Weights of a small mixture-of-experts language model, trained from scratch on English Wikipedia.
Experts: 288 SwiGLU neurons an expert, 2 picks a token.
Training: a variant of SOAP for the experts, 291M tokens.
Below are experts of layer 6 (counted from 0) of a mixture-of-experts language model. Rows are named router (the router's row for the expert), gate (a neuron's input weights, with its number), up (a neuron's input weights, with its number) and show model dimensions 0-127. Each number is 500 + 50 x the weight over its row's rms, rounded and kept within 0 to 999. Numbers have three digits each.
After each expert's rows: "gets" lists some tokens that make up at least twice as much of what it gets as of all text. This comes from a sample of Wikipedia text that the model never trained on. Tokens count by the router's weight.

# expert 9
router:557593461533439485604476406531458520520468427501569532507526508566539488460461540504583506490458555551470532579528548537445498551470415511494491465520512450505441412499449508537457376467546596579494400485420481496461492515553578440505532577493566462632559476458524494445484579530554519536498474557452480510538515476505507506533470469537457506490450489537478562533503511531575324453510
gate0:416496464475528414480376517504531443478432356497542524599502524516503501448503564494582454527552509568493561566498536451563429451382458527408556559518392502463490537609552512522463510482528479538511434587497482524519573466533504426385531525585507490465523452520457531472477475522530439460575508488550377443557549493484450386516487490481514533491494564552465428521456559503456543439531
up0:514479448441445465447501470457606457620458476560389511543460429523513559442475529433619536512594550526455485477436426533565511491520466511588532504499543397572475485523552456533477525519492531441446458522595471493504530552430411444518470503481478487520562563553546492567498538527442589556521534585489448524472499439457510526562529532508540420405511521579542406518486436474410467535509
gate1:477512529601549481525490457483594433488522489593419470545480570532542429429466480508457488538579516490476429551455513512525476471533520487542542454499444534553427525471504510558519552461542480513510492487533441572566559425567527478405535467426506465568500592455526454433460547456498496503531468444402481473428495483597524522434583412450400478452527535549435515499482537503523420476553
up1:459527590484476491528417458517486498433499556545530424483468574431501400470505491416411477475578506399535484495523537492525482550543433529449486575454551563441498481496494475478518498449581470504520470601432544494481515462464456432364475521499523500555441496518500533470559598451480558464478445492454475466528629463575523420534598553451501497523525528578587420627538505467455543538543
gate2:522463506579504526492429397461453518584547508456524531514455486535580521529545570509480475532593464504456431524563578468510451499466574495477511469467438526521482508476567525463530469473524514506585536487567571490521479565544563421420472595391554428523527577531581490472504501460433443511506530583538475452452527384499427560561579457576511524469428545513545466544496524503464504498414
up2:491433490514483424538437426607537473510504434444517536566512518474525445454536537435549496457544436507407457405567509487454419487569507433421448473512556472459481531525531480530511547536564452513661517484545522431577487472468571455453460538494383437467505505519481538468476547526358564517543526485474454527513490517425398504547583498561464557453413531553511513488554536554537553568401
gate3:454492470422443569574454429520497427466500477441500419526521543492499506489493562570509451455501465588533461617510499523492469526448534488569481583493457519575460558460511477396404450449492471577505403551474488456499445509579467551445562438451513508523419464480507541455466481491582511547483595470480453509494479418385530472511574513511514500464380464456518477441505520511504459498549
up3:509466476506579544457469519508355535529543507549381621507488510564522518538542488569494435510535438478463474437398477500503442510535479535431465505470505535476510531537515467426508535529486530546504504425508509542447341428430553361457500535417451493520488504533575508554447535516522524493510553524542378457573494439460530504493473507529538466580509466437438513609461549508521468597417
gets: ", ", "re", "ed ", "was ", "2 ", "5 "

# expert 10
router:532435548480466502491518458472568392417515557575545559528527504468532538539454486596483521467529501508513552490550549478521411379540517466436528542508441473455537468607499414549448463522491485463533508492516547594469469542527517467410465575550415585484556454564557544409440498476536438487459519445482402539470445479563446527547496498540509368469559534609543550548651459492664498425558
gate0:456441540465552552486543464505568555451515496540546513628499466520529512375519613537552559497487452562436451488524505401608408525481568508518510598512550543531522483453497412465371498450430532529581465528531534402425522554521549561410519513570509540533495520479481565502431413521483444551477473537473407449573541526536475544500437529455454511536515486515467591517460449484568463417558
up0:529528521516490539509541476517416486517491481532489576421568558501514483573433405447473439498560557472605604452506538506435551406505479480576461396574479430433447491500463523566555530487590524609406562525450533559527526360448438483548504365443510482509447452492461442557585539562543488388452493423472536536445507509546506453476563515517526502468523449521539389523496537579472516489429
gate1:520515465482550506407495478515573517554446513547534504454452552524571610591418483486533406524523569468511533515504492568494502409556453515458464465544499534490507481501483595467481527479473416487561529529484521540426470487536486412473521486530485476468565400528571485437476461612380535515518495518514585495533520488544481458583510504498504543527510503463509543496505464499454491384424
up1:492450427478582472395513524492416512491513510464461576562464508442405517451480499589524471497503563564541451539525485400504447448506502514511467502547509530478410547542536468659442504518556449524609557468557509469478500543515410467592488572425561374517576508442516457554510538545488521444585515551536503509600669427456481578490440529522487452503510510439490616528398546509483524539466
gate2:517562505459500505545534497493577349429442551561479516399510522535539501548488548535460447508508550469553504518478552508423455459474483467484543552513508529569567597540478496510469483599558547492568503541522508504396628469605506456599613491509531484470474509577543467430519534495551562527543525557466534504501537439442504578605384494416683503460519505573530511552501519528543441497551
up2:478457413501574519501497482501511438542427512457512456415578592641478395470401504508403508461512471520567456404441535546553437465555430516539502605473625513501507487549507536504514515530490444556563511465457519400392550432539523459504580426567472557576479520467488497504593501490418422456443569435521575503536509454524520442546494425478586494560553505550513533475467495549487537512540
gate3:651503440626481429441560544572491508525556484552560526418505543470496539488495392517447471564513524517472454529421424563559542491602521504491452483508524453459438484552384434433413397582586461496640595499475419455561348570509516579496427506482520561483519485573499524522506442535617503543541561513496456475492423463459532518460485424457525504562469555593519498511507614592504496566532
up3:451535548487452591485511390480459552477473556544473501491447430619435528517536495542548439395459433479546497531466583501473464478415456575487506525459547585441545552492541543396544478488417529496503493575482486563529505503528480496509444506476582459476482505492496461484503497589533535444526406539476546444479584526496476452534629624440432559547455488530488627436588565467447447419410
gets: "201", "'", "200", "202", ",", "199"

# expert 11
router:534631473462470550495542553476471505465515446586493548508549547433531551503483437490569494518507507567535532541573535569521490500593548413538538507436451451500509521475509511453475505531497473468512438523491433507509445525502556492521581552479467466524468439571459456490433535555536450496561464497473531498496461466571523516534464372534339515501490588469486618432491352506558428451529
gate0:428491488460518453474542439559452533463514537472473532419506478434496455490500568366525492433433433562511528518482498543493500468519485479541544489452522538458438528487462549485478477480562470526424468504530427589457464431499368452550377512400467503470502522478398553604378435486635468428493414461538404420490549573516451465472451439502519553505534438517546431447468525572568492522524
up0:488562516464468514482547525517407473424446490610492562503489564479476570487476498526537530461390463553521455510485419446377477538525484530527498469467414526455490497486555582536451578512464555562582599484473455589421506479431515570591490356509474595390468428497565514420426542559452548420534410552516519485523430484498389501512501543517461480430556473523486493465526408525480498434566
gate1:453423454524404343606554466508493428552402463495475525542440490591514470547451503517456427502486493552492542581512487465555560500468495491442541447534466437515479606534422487443484440505469466470454601514459502422504523532627552397472582477378613503492532496533491458524496497535507587447466455528555446579495467491531492421471425477523499451461483517437461452440414504535545406431485
up1:513524468503498462532477479563516564528435406453403577607511473583452434491500530459547406451421484492477483508495496506519514485510589496462553462461466496487481499555481588500486467598560428516436501512524513452462463498524486517534508572454590484491531608485452468503451583504543493418555463378515395516476541568588496530453462488571466464467511482473418463514485478485520369408502
gate2:505565499522566424572594496554499522523448474529470540531438522462544452410543528499574486491534446490497562380410511443495480490496504476500496453497481546534477535475418463545461542465454424601593555471559521459512491436481521478458531505464438443599473507540465550449505432510544493478560419516433442526574526504499415623462523458557490520406498422512469536501530553486500569589516
up2:499383511549426547513476507532483485613525559503512435449504576520471486573436559500432486473511494473624476511537540499506487491422560493488535566595526484441513513531466501436562569483502590401511467528476530578449547513527538482470573512526518465525546564552493481511503483564458479482527630479613499500504557513488558394528539527441557534594485474496450455475513536566491496462557
gate3:517498433479408459503434418473464455495422539500610527517504547503513505544516541470533503531491587495566492450446476441547486582545544531505483596630530562588538499445449529567532519569462458503498473435556390388495478541533470454531484552456443507601544482476484512428559452472446569519518431469566553450527481485522466481407459490517492469503541457564530541519531501493568558474418
up3:439485504582563524517547542575632533477550480424422458459524515566551504454528584424548524429463477498469490449519456487421483480551484538478610484454463484421475499483586454457436484560607395576469482540512482565499475444407523559429502452539603545437407468567553532579442502567580533416500461527481459508519445588423544385477521567483512569474462516401445433575499450381471403449442
gets: "the ", "in ", "(", "of ", "The ", "at "

# expert 15
router:529490534521483450505520533530504432546480562523531480542610581472553484540432548519488573398492530535547563480548502500468469423509514486537565474526531483460531507542479512514533514505431544575508450521514457495431493640466538443531540518551447499541436496410566435521458500596584485560587439487492592461591428487519480489523458450545489542446423536517568526394531448512526491499528
gate0:491358533510452505520454551503398508508464487446595528507481555443493548487536449416453625578449530529513499465556532487558517474508536521548492542589436528509523504531560482504540497499386495462515492440570482501479545595484560513415479539535480558486446462461546401479448501514527538460502591464458516436574533515541592502453450457351530547474538453492513426530589521583478548381469
up0:470494565490532524508513512503529550522560543485524597491408487589468561573550494485487456479569430506561518503498573565579478464543493520548524536519571525576461522478526497484354518587495585458489458581521534490494512495427472440492556586516521477454561423416543493412500460530543461535543557444537471486555473597494540512502503508400580544501527456501512586474439494468489435430478
gate1:546529489499517449429452486576454399524462462502567540568459644544529631489389472576554498461384502537476592580412492528505580517504503514459497492522465465571600508539484435431550562451427422437538422539543517525492519472495463432541433596529451523531525469521493542583453474472445542488486521517534541527475526435554529492564434542485527494486419533415505494475468491591523474430518
up1:511506480444451566590517558404515536491523523502454476481563408504450446483605488601428490479552483508512492507533529521527516505427587458531482493425576522453432518459572517493454422476621543481482588458504509499502521533597521550544498389495487463529455485496535461469475524569544448522502475471471492483519492545472486503430575432500495449491579355558537444547470498435553539532472
gate2:630535487549531440526460512525453539601500534430413548583499437608538449517480492463514410500396554470499478583476429468432538482559503520369584540432491623486490484475404481512632509556440520546506498502451570542494576558546513500542434545507486537428511599441429472542492579512397523430517396406626494607570437469438410479452498576507379488533485495551461440502526550503492448498441
up2:521475496492480531552494550522592496422525504528561540464434613419557533574555439453479576495580484523539508532466528462561465464582522508576453542613480542488605404483549464520527398526477491528479509566449537472561539504491451513454479373463506493512494584532541483487489612533460514460503536530491505428512478525460411436516440410551551452551487552407515520538514546451432604508466
gate3:531458438481441544479402549481504419426479573469500435589449432549475576549513476508576618414481499480463471403528526489537474441499486518420532497598504521465569471526461583482516542515578533482579474398474555570448503519437428420541467484412480484520447506467458469452564529625547449491451493549608549517547529576569470474502504501474445523423388515509527473504535412384502482446549
up3:563488495501501604554585517483548499484540417489584500464431460498539530527425549500519460549452516491537531533574534443586468564485521512436476438465489499542489501491536554468439470469463397597534579589529583464520467427516476538569417485520519518519550533625498464527543502535501524540502567434466547553599588530417570550502486483479546553526562521469450500531560587413440467514497
gets: ".", "|", ")", "==", ":", "-"

# expert 0
router:500421500513451577501586441425427468500467419504534558599461631516460484438391447541513549488508543532595491477547549544569461411433467511608532548416499418485443492504445441517480445585482512520484379611551439512518393543569511526423527565494493494517435534464504467415499515494531428514472535522548494383501468559509517563548439537481506434532483523516545516559479560502518446428482
gate0:488420588512531570521545441445617531477446492494498533487513485585450529466363403549494542459527511501603499495464395585498566449527486462571486524501548497529439427514510459484493393550571507512486595530535429481508496488530468495453597487470446449443516416492388510408463553501524493468466550499487492498516476529436493517523430512460443546534526466496510522483511555475500587511516
up0:471484596442528434484503529491419537519468497571566548506606532504461505501473554516473489473418479447528389475456532518552435542529550462494542468566600496390471485463419441500502581512427535486497539443535453497484448581436606534453446617449532471492534510444417450550431496562417474476503522565439457404479445491446427599534409455547467490560571528538547510489506453565432579467465
gate1:498589520557472493449513460520508574498398508416491552424445544375496509531503413502535460404497433506556559543511558458529437508461527511508464522487435479486464598482448625489492506487500493485444533565446540540564457583494513487577525439471400435502405554509495433553543467541563475547465575535542539507503534553487578487468534413552482503498458539452477454490423434535546438419365
up1:476522422455532543501495468495500508544581509548538484517534443487563445445543585496512522479522341468522489513462506515500449542466537509520532517500593494559496544447471516440498488523443422529563525542457551517428564611512510570450458510519483525498390424513409464513460521476617553559545493388439525496378457520521573492463475453545418537435529605482492437487501592531588497480524
gate2:524483524487501529459553457443490469559476449498468535451515421538529448425479515545631581561478509486537518427453518494417592504487485415451456500488561533505503500499612518466518453457494530521471542463521472513504553545497460547556464561469498518553437467448465459510456472475560497446461587461479436445429491487498494512545452543513397504548510504568505505539510501516506466557527
up2:455481533489525528582548560472463538505427569528506439542438532585411528503464554505478560467468426482417482443493455552399523559524533402525506510419574459475457554508499582514591538581505456393519453496441429495442405551565438551541532553487574573568429450514496478507533522540536552500568485507497539570454600473486460502447576530456396454465518481545510456490458475488542518492513
gate3:424477544557448532448500525567408409482530480582588584487483498482566529523481522458515569636498561581609526462510446495527486489479437489509486515507506445425441510510420475525460558463531509504508459511515475476452403472583432433495465566485458454494494548568473444548560494503497466501572481509471587426458431527524457549554496512477503466490465458521551626470431484508469424524595
up3:494497463586554436563409534617483530358491530565490550487486527490587475581468550559469450539484518376602587478455525467579502499535469508565570474499554529376482574526449582488387416599556469512568499530469472527462471514534494556511468547451526489469390435525426526577490459524571524480500527481545452426509529519555588539494497554489518382504546426546544551526571458474400452505594
gets: "to ", "-", "of ", "and ", "o ", "an "

# expert 3
router:440501444445435484525597498467554429515467529475417509527601574487516554571488599506522551472425495522540538486539446478439480456546510464481555458489547452506426445562536507480355495526422530554556463517470493506465551555535555504523556507465472468453468484494463511537420497470545480503472506535485488497505530432553544444531499448559541361415511625508528472433528449460558438476523
gate0:432596524491509449494494496446549415483557344505539566542545480396455604553549512588604455606487463509469517569479461440472462580591481439516552500527490512480376491406423570388481436509523472508461506503504531519484504469459511506477590451407482548426514504453588480517497471486444508530409497451520510504535454450579525502488461483503516522562575532409462480504438515525540456547593
up0:445542556477554425476528599504518443481575474476553549540553407467522553567546496556456528615457477551449477560484544462436480542464473467558601508566489459451415469468423522484452440578504544601499481455564539468515524499551542609413572474477461561407434547478611473530540436485446520500457542436506419525506478471561476530512403548435546410501461569571466497499500626578518503514504
gate1:340490518526426562573493531473501367536471555476437442501545487525551448560433510434537486608580492435443512492503420494484504453525438515494528541476574517566497543447519486453529444523464632519533610500463555419650594452511492491532441492555462420509472579377489606513534547532569510541499425482466489505438536475469434549560513467624560383439493539479465495405481457481541504479458
up1:467476497477515556532505477450550374550507514499501525549469524471593504621505544574602549542583522493506487467559374530541517440494361520496563423599536493556469495521551497424453392553443475575542473522447514444485444499525505454589484503548445462516448467492476526418465562588493501502466523569469407497503479459369534489559516557535481535429408527537437433439577514562501520464412
gate2:493471547470545509466584475424552534500504562570479475536520519540505547440520564479604487513488439510484444460580511529537465493540448504581503515486535554432570605490467523460545464474577567622488611454580436543547363470477455415532567424591452493458534498481537502540468486434424525504416468554533509498464506483477498543495446593562517489532509574428535540540560534455500437544544
up2:497470442548471590582544493480564470550470574542529453573540499496459538476473602461469415473514483450525527579533462538604527474491464524442452452513562423437492482505552585550502550429499551532433586467577577524488510499538444435474435442533404552555421544503506540552456492437449578490449507494559508524454506477500508537427466438435439570456492511476519507552554509432568494411591
gate3:514508533525520550471523507560522519465503444488486552544430530482609400386473518527527433493487459560558512451548536514494604556433459479472476509450490486500483502496381580437475521542456481534484386538628546519494459537541513457538547457390555461550533461546456517450522504496517486367538521549536545512503554538551504442415601560418508501528485510405429563455475498528521454510518
up3:494506462495548454529454465421459402406457605556528508512436493533460555493456517485436618545651447503541480490439505367498463538428519466461484550500530570504447436531562543541474496481436505382498442409395431471397512523486459489473464522497562428525404502517504470499474449533520518456499511467532500433484543524531508502537472477446447505533564551555487433545506482476464520489545
gets: "1", "P", "C", "N", "M", "R"

# expert 1
router:583614528476477565577561471479465482452414463578424538505500544508512531491410490473539514489451577546520527458534555504477532488436483540527575432466477439504584425495532447510475481511495461555422487593492530461433480600543557468427548518497499560531461512556575512436474567546536591406526479510517477477482433466609463578473459481521435471466534672482462559449466512486474479443502
gate0:579423502376585544470508540451425485425452482520407473424538519533514485484485568447441531518496539572584452564519467493470564451487545490477549505467506417476549496526498423564498531431541547453551556505550513488471522577550502510522492462478522594501463581465473542545484484471462509462485434479557534559585428397470421511516542462517460513510491520482563485450472482479575503416468
up0:540540530371563426523467571484480586510508537533501516502517413471492506527481475461380481543461553519612483424483466494556474472417517455522435540409557520491583549497451486601477484542547426527516518436478514482471528542522452560496480495569524464477496513453537575513514531510466503420432526517534556492510452522509535496524497495513409485453517536482657391438479497574447464372479
gate1:563472379521456506482438509459564528494445533521570496553454563491560486515498481531511528476515407501466439481641506349421484422433465533509445536466486501385483434457522435439552521457494612464497520540488506468530533504567497477499412438539502617491518623382556470579570438525607516453433491484430593503481530485540508492499502496481332587504473466421555471552519525554480465410452
up1:449433516518496558510534501535468546494495493499468540541455482509459460458602449540450485520511584518465486433482464483491443559488507500529592604490584481580550559460446488469473509464557542499506440509428516472379461439470529572461443595533432413513515532543539472405431534452482462577536452452574477506604471444432580485427602467485517508505509469421516510450531453508551443556542
gate2:515484515454528513559532407437511543513524404485435470419407512534428603475521460560509524490476542513472450563570484503513553459482580475524459468458318504537543531469576465429518441529500532546502499531551550510385424559526551489471467527425527440510475480530508494549449531464531483549498463549484469563467509458579520519503533526520562514514427474446499496540516379437510574442492
up2:568578550516513410541543578467479557470499532462525510429576514538397443462482527464479567548520463509457577431530405489489459547479481400535614587457455406474456528536449455501493480505448640513496548605554506571529501575486441541440476566457464482430530479514468493591512429482434552494456500530491471457415424478510599385541459494507511502484566517476434490447544542466521466569439
gate3:483419506361472484495493478465475488507453528421491454534457547434489537447529433461599477527419552586515465477475457473520460531478406447578491420492512493456575492434476517407494478486522513490463460503510494530505477418484519498601474561486503545469481541564557503521470463359317544565571430495397517501578523511551532437492554525409501591458567589419458455562521582482550432503392
up3:564458497480506500574502547483514535606528490446506493469534586423474434504485431592656478403490426535466538526590518520555530464540550557445485560447485493478482510495557535566502559414364445587506472546532569525414568478455547535500536485587523487500556512538519561539552474478476505530522386503524535543516546446530536483513439458532460470628493531467492574584459499499507472534509
gets: "a ", "(", "as ", ": ", ") ", "/"

# expert 2
router:595496496495470580525574554503426398456416402449475603575533529518538586577452499585551558415450570603504526559595419581492472492486478543440559517413602437464446535487484510482466488574505546557490529529432528553449490558546478474429542530481575503573463512467443445460513529536654560529558506507508504465567515523444443494426487399578441525453471578519515523471585455466569474453479
gate0:502549530450554475449535458438409547493461523484448518560582519478439604529517552388552545530491548411524507432566488636538464487536362460494516497503495432486536425570432512430388408531369452493563453504483538426409547532440448476481514445557515473480587416473479439396509543538529551573482538476461443548558598520486467497457474533503518374507480534479451529516543502610422515404509
up0:506609519487456452447559439488504621545461455444540466513517554453548487549483556437434521458449582412522511458537580540493482563511380489467541563540490521521508486561498427400388476537385544508453536504444502525464566538524449541512563482585500540511491489447440411387539465538517572508518491549417477549554593522460526493488430508504429492552490464573433452509514601592510569491530
gate1:453512491466518557430506489515532365530480501562553519568567604481451557499478494562520451462378450461476546520465519540369443509397571507521435462469466541463510540504495600465460422554537547575569501607512451501500514568474522548431460499496462518551554475433461519567502510495475479495523395463472579404536542541465444516545498490510460522490575434482518444579555470412525434484471
up1:513605423491523482467538547581518390542585554539573519588540526504439465439464557518543557471472442475565492515551473543407392481409472509540411446418474506503529516489509509459526451469461502577499658475509511561499514527568576498430509547453390607494539553494506444624482579572454480507485539445571527485476461532390538469454496551515496477562550484518464531453418500533408482425427
gate2:490474487442506416581438484641448494489554495498610642463593529460550451588510454565471528452519465515578514504539488468438431594582474438464506502349474523520556527454649570573523505511547431420607537476465483553400398487492476534451479490530491548540475517464501565440632609588513398550523543479563546403454556565501459486517559438534514461517515465456456497527462487440467480527508
up2:471543491444518484518468533514474509563577491497511515486456532545439487495552475560516496475523529507455479523489492572430472443504537395431466490562537434518464550566508472537514494501487535489426533600478553445505520480512473603424478486528491550552471490387571498447610499498467476523477498586653497457600445536508605486605529483513490462595560492539496563519444420497405466379490
gate3:446502475478432468540623590475478492494476392485462565592451544447520454574541475520517503471456619531563438542566545542590490531548504414509502505438519604578503445526583525437491454561481519557436574571550462571501540424560503500560545520467531532546561490496531419514489507533454499521428467492478522508551468546528526442498538542546492468463494574504522580464438529491413554510544
up3:510398448423492508513555393380516434436601469474466460457495499524515492614590559525435485485451470548511441529558534513447544540470448454441567560510491488582570490438520499525477457421496545521501511514463427502489484537526456547417466536420457593413511528478434496528476544565482543454488507555478467507533442452502515467466434518448503490473473560495470458520464488509531481454541
gets: "S", "F", "B", "f", "L", "K"

# expert 8
router:496560524474457576465506558467437543444505556518511531541497510526598483536470514569465452477430589488584573562528450527511484524474548427490528566416521520459451446528455383597375504502441526566427500474400494526518451565487542476481536548517539619622451488581437521422472585535479485503446566525510479489417484469531527538490448507480463491488537514564551520509474482489543421469435
gate0:461428536505469487595532518547521512468474448506498442417538494517497429562516480410527513441469541472514531434410476429525549519386565534565482407473512399542443379543524565507567551548409426506463532446465484558475587459564551459500469472468506625539430481447574545548421551508486538486456435547503558442557521604499503499579470495497452485512575520476505543474593543475468561489605
up0:456460490623464523570588448516468454400495489446374469425463579513500419528507483452513572469526518521473513386419505467553496538412511535463439471560524481477433382532548541510557508505414474465474533487451544436449569486506550480497486425519567490515477516481556505480408563461463519534430499474509467403552500539560483539624558462589480537550560508525439568498505452463528512444534
gate1:532514551524524582524472498559552543454522559539517498547455485460568436413545415472438496498472573503432494500447450489497560518446427552466441482521550481495554472559512455485602585514472510545497465517504588557567518513488469439537474543474546504551495502418573490459547504560426533483479421449389354510533501543440543436536560492591413399577531472414501462566493475474600518525436
up1:493527603477505539498557426395526554515469549661527449451604512494458483364515463469532518512477477515493495533536539431467661518462443558512489473460645468472472479522497466496517513512477420570538507504475503458527495562437444529456409486473428554527485402547596505538432467457556465550497461554412537438548535487479498528492531501510522581487458569479496537403428522532423461507500
gate2:445469511595477468443542533574535433533501572431447415468567384366432486553511504455536496470525511451581469480517522416488472499605478524579521445539537466555523483471518595444487511493479503440682612551394452518472412516543444450496498463620511518433499438515543531462559462443475463413493448499492561608446460512445443485470549515559496566537483496522491567476449461399504551475530
up2:538561536598548525382499519457479456420489560474434485433572384478526546478430494385476468435490419472525410541505519468505486525506508565504494453482514411533570531439549574574539456535405502477507530434501533496501390508534477476502529458582434574457498504447469553489542440522487491403513475547509502471423491529563467548529451440370532551607530528468525525416506500469480570468600
gate3:515535471570518454514561505517419480602499494452470429440481510487420537577429438437555570591403511563498483504542546484562504474562485467479542512489471522528518483416447528482607393560507484557589482551473532496525485536537509536577503491490612576433581600457502495499488527519426498458493400561510505526524392534569511444465459494475465431390486455632569514446518429493459510497515
up3:468559530450464415558524504631562506432517506464493578533489539493483553392478497469514544419474450525515557511423500477549509497458513456488502550476394491496442534464566497525466534520457484539511448432520532436494434438529526520474423488583557435509456486522558510422505465518564475505527488436480550522543545385492512434511489498523538530501470558480370464516436525500529522486445
gets: "| ", "\n", "\n\n", ". ", "- ", ": "

# expert 7
router:538529573465461502480484514485469498513449512504455538539595583592591486530450546492510442480544550577484532532540576561495500428487431442482470449452442398553509424562473495555424531561437575521495452539507484571418476522495565521474541631597492521555535464501568441460485481479565402552481508498429537528583480482575522525553521471495502504521504562543532507504514539489489552486490
gate0:567507483553505554598533456396467478445500557485549500550539437542505387509563591544526416537476492552548491555527533507473434338533412416449483487499445521512512478502543530469454526408388487613476483450477491526500456481540545422569423511478492531443522414498507541502495488473509489467532450539513504476530501434536468483393473485558481452533529474517400524463516553431536552514478
up0:435524518471413466483484481509523526519536446443551514456549554506517552508494517571536594524445557524528513475535533544515445576368518452579528528479499458556471520505459535420549550400504516468519455523550534530601480584524555526564533556530584500536553489573517521514548516560495511554478449571451437500519467508534480438488479421528407439476516405536488412482566422492456488475529
gate1:554426530513532607462628492480533537521528468494520579489498521462501486480553457525507459473501448405460433495548513457586513429477524473493438538518609484561483530491507496477418559533508585573505482518524495611523540510478463513500515448509540474521531468375397514502538436511602467415624492464529532408430460560485553521536552514518494533564555534569537438549502530516561472537503
up1:504523513502498523485563471614522462538566512461535548586394529566477516506400470465471467454592433421498488476571532458577517451531508516496502481455543468519498482515475542485419485543513570586533393546531534518486524536539506521489482549491611469470469510494496456471461464488504464419585538515453502425434510435477546505496512595514488545446526518605530485574523524503621449502518
gate2:501599449432544561451505594453498438479512505461423516483518453634602606510520487492493563527464423606422477481557476480487522429536527459528592532562408408504531442509439441406508632541486455460490500561426489430447470487547501410408484484524437489463567450474528514598534546496491547505586603508608452363518547476546548535528526548586491519565554453529595534503484517531597481556439
up2:513399514506435511524548498444538420505407459497439535522508483596437472556520487513462448546482491586442506499545587488622521518603454468497510564609504527482523521433550409524446486502497484444482637513587531491459476450581560529493530437427487483540561553498485469484506439480459575519554496420449452402568523472541532465460484551508523607610527543560500484455460638541514471519546
gate3:555534550472463516555500415543571599566518457444470546528463482527519349551505567483555565340448457462413541545486524559546519499554580481527525504490430461439558551568484578483544509526471539488496475534640435487465451487517471503456508524401510519470476483535460474494571490576526464533486499391433474466598531485516505500464508567637485522436474544502528537475481513456471531536523
up3:505487493570590593495554489582419462494464517598482473460473570461461568526479448464489439531483522494553595464523387492517449589482561563475490544489496477499491493522523431476439471474470592455486530546455450457486417476527497495484459498564482560513520558565498591462528523461426507524499599488509443423453518529556611517523450501401485429491520559593415424637520472579500418527497
gets: ") ", " ", "0 ", "1 ", "2 ", "% "

# expert 14
router:566476606532478470527570491492564367586478518587576572581554568508568505516474498513537479454424561494556512519538476500509560445519505442482518505432560456377488495529483466546377453517440491600535538464486475500538412617494521492521488504515537489548453518428453526425441571518575498527495472509457526426495465522505471473562483526507502520451523553516503531475554531515610497441501
gate0:494532461441463506489515569465610497464521552489515460467531500516597521473489584469539486474429439584471532536532551497485453480421501482429431505513548510539531496478569423533521556458444470510478415417563605522510518431558445542579501535452491486481510449510449481437514565435513496440533477445480496458518545473589530510409510418496576485418505406498512609511498491608419534441507
up0:490501488489607440480481528490473449541543459423430421542516463525618498530533451443574556477474518496478503393552525440422509470517540443437504478366570501495496527497488545558467499519394572424456554511496545458369436553546444468464538561459542522474540479492453575430419500536545573545460463469509514574601428413524561548465545466457469462551519525491509539522484553520428557543559
gate1:472487600570482558480474426477569514468498466509499562504494489527529510455516453480439490416522491404500523506547486487486538491419545474529464626473495522518501460491362496418552474563458476557520504558558500526518492512572492481416447538393470468530465502478563510451471504391570447506439484533474408456469504484462434544474489582486450547533473490522504526489545475421532612513508
up1:468573426485435497494534583508438513539464577537476425469463517469410516543490524617503474580440519472526483501464540512417386547587462543510453412504454473522423496476590525538469506451498508444514386479497518418452473498456545539537530516544497497507509534516481487566444462581412571531581485450512575524535501540531603508532556462593507462499529462482463439592468516558471442564509
gate2:509509585516499516536574459588533511465462568542507496599522516497374480503566421438505453569545496511547506534388464431449510442488482559507479509436403525478516468560456565479461471488558478457585505509525539480523452470505531512511519519543395382464425487489448479549508529506582514535478563482431506418455560466537484477475526522503537538491506517543526587454469557488468532470481
up2:531485472484533530487568527427505468503479554510491575509452503457504478503494512520535443523435537481674461471611540473549454458564477483560505529581545424555601466459478544505483566600476484517635513440445440476478493453599520513492547456437461515472478517495464514462467462558495525491593567519509396522657481421510406469566461467469538552402545498564611487563484578521558485553568
gate3:528432498614552503481525426437544589610506454501490618503440510456493508465488467536514483493456548498508509504602430466513469451505556465509429457464595449481520451476510499462462501569478504445399557507551479518560423472505599448574544507457570487574477373522478615512499521441469553536505474466408451402521555455607467541521425536563528569502391529498408513516449428450531466458420
up3:574546559499473370511509471581517455499475584616504525513541512541475462537488492536478418534504622510515477483470564518612476449555567517545595552533449377504539547501489535501497474461517485491423448446401593569476497483574484418563511430480420413534435484523543566399576483537578520517564562484564531525564511509430556586448400575488442492500432500529573471431500567331446465526517
gets: "s", "es", "e", "y", "er", "ed"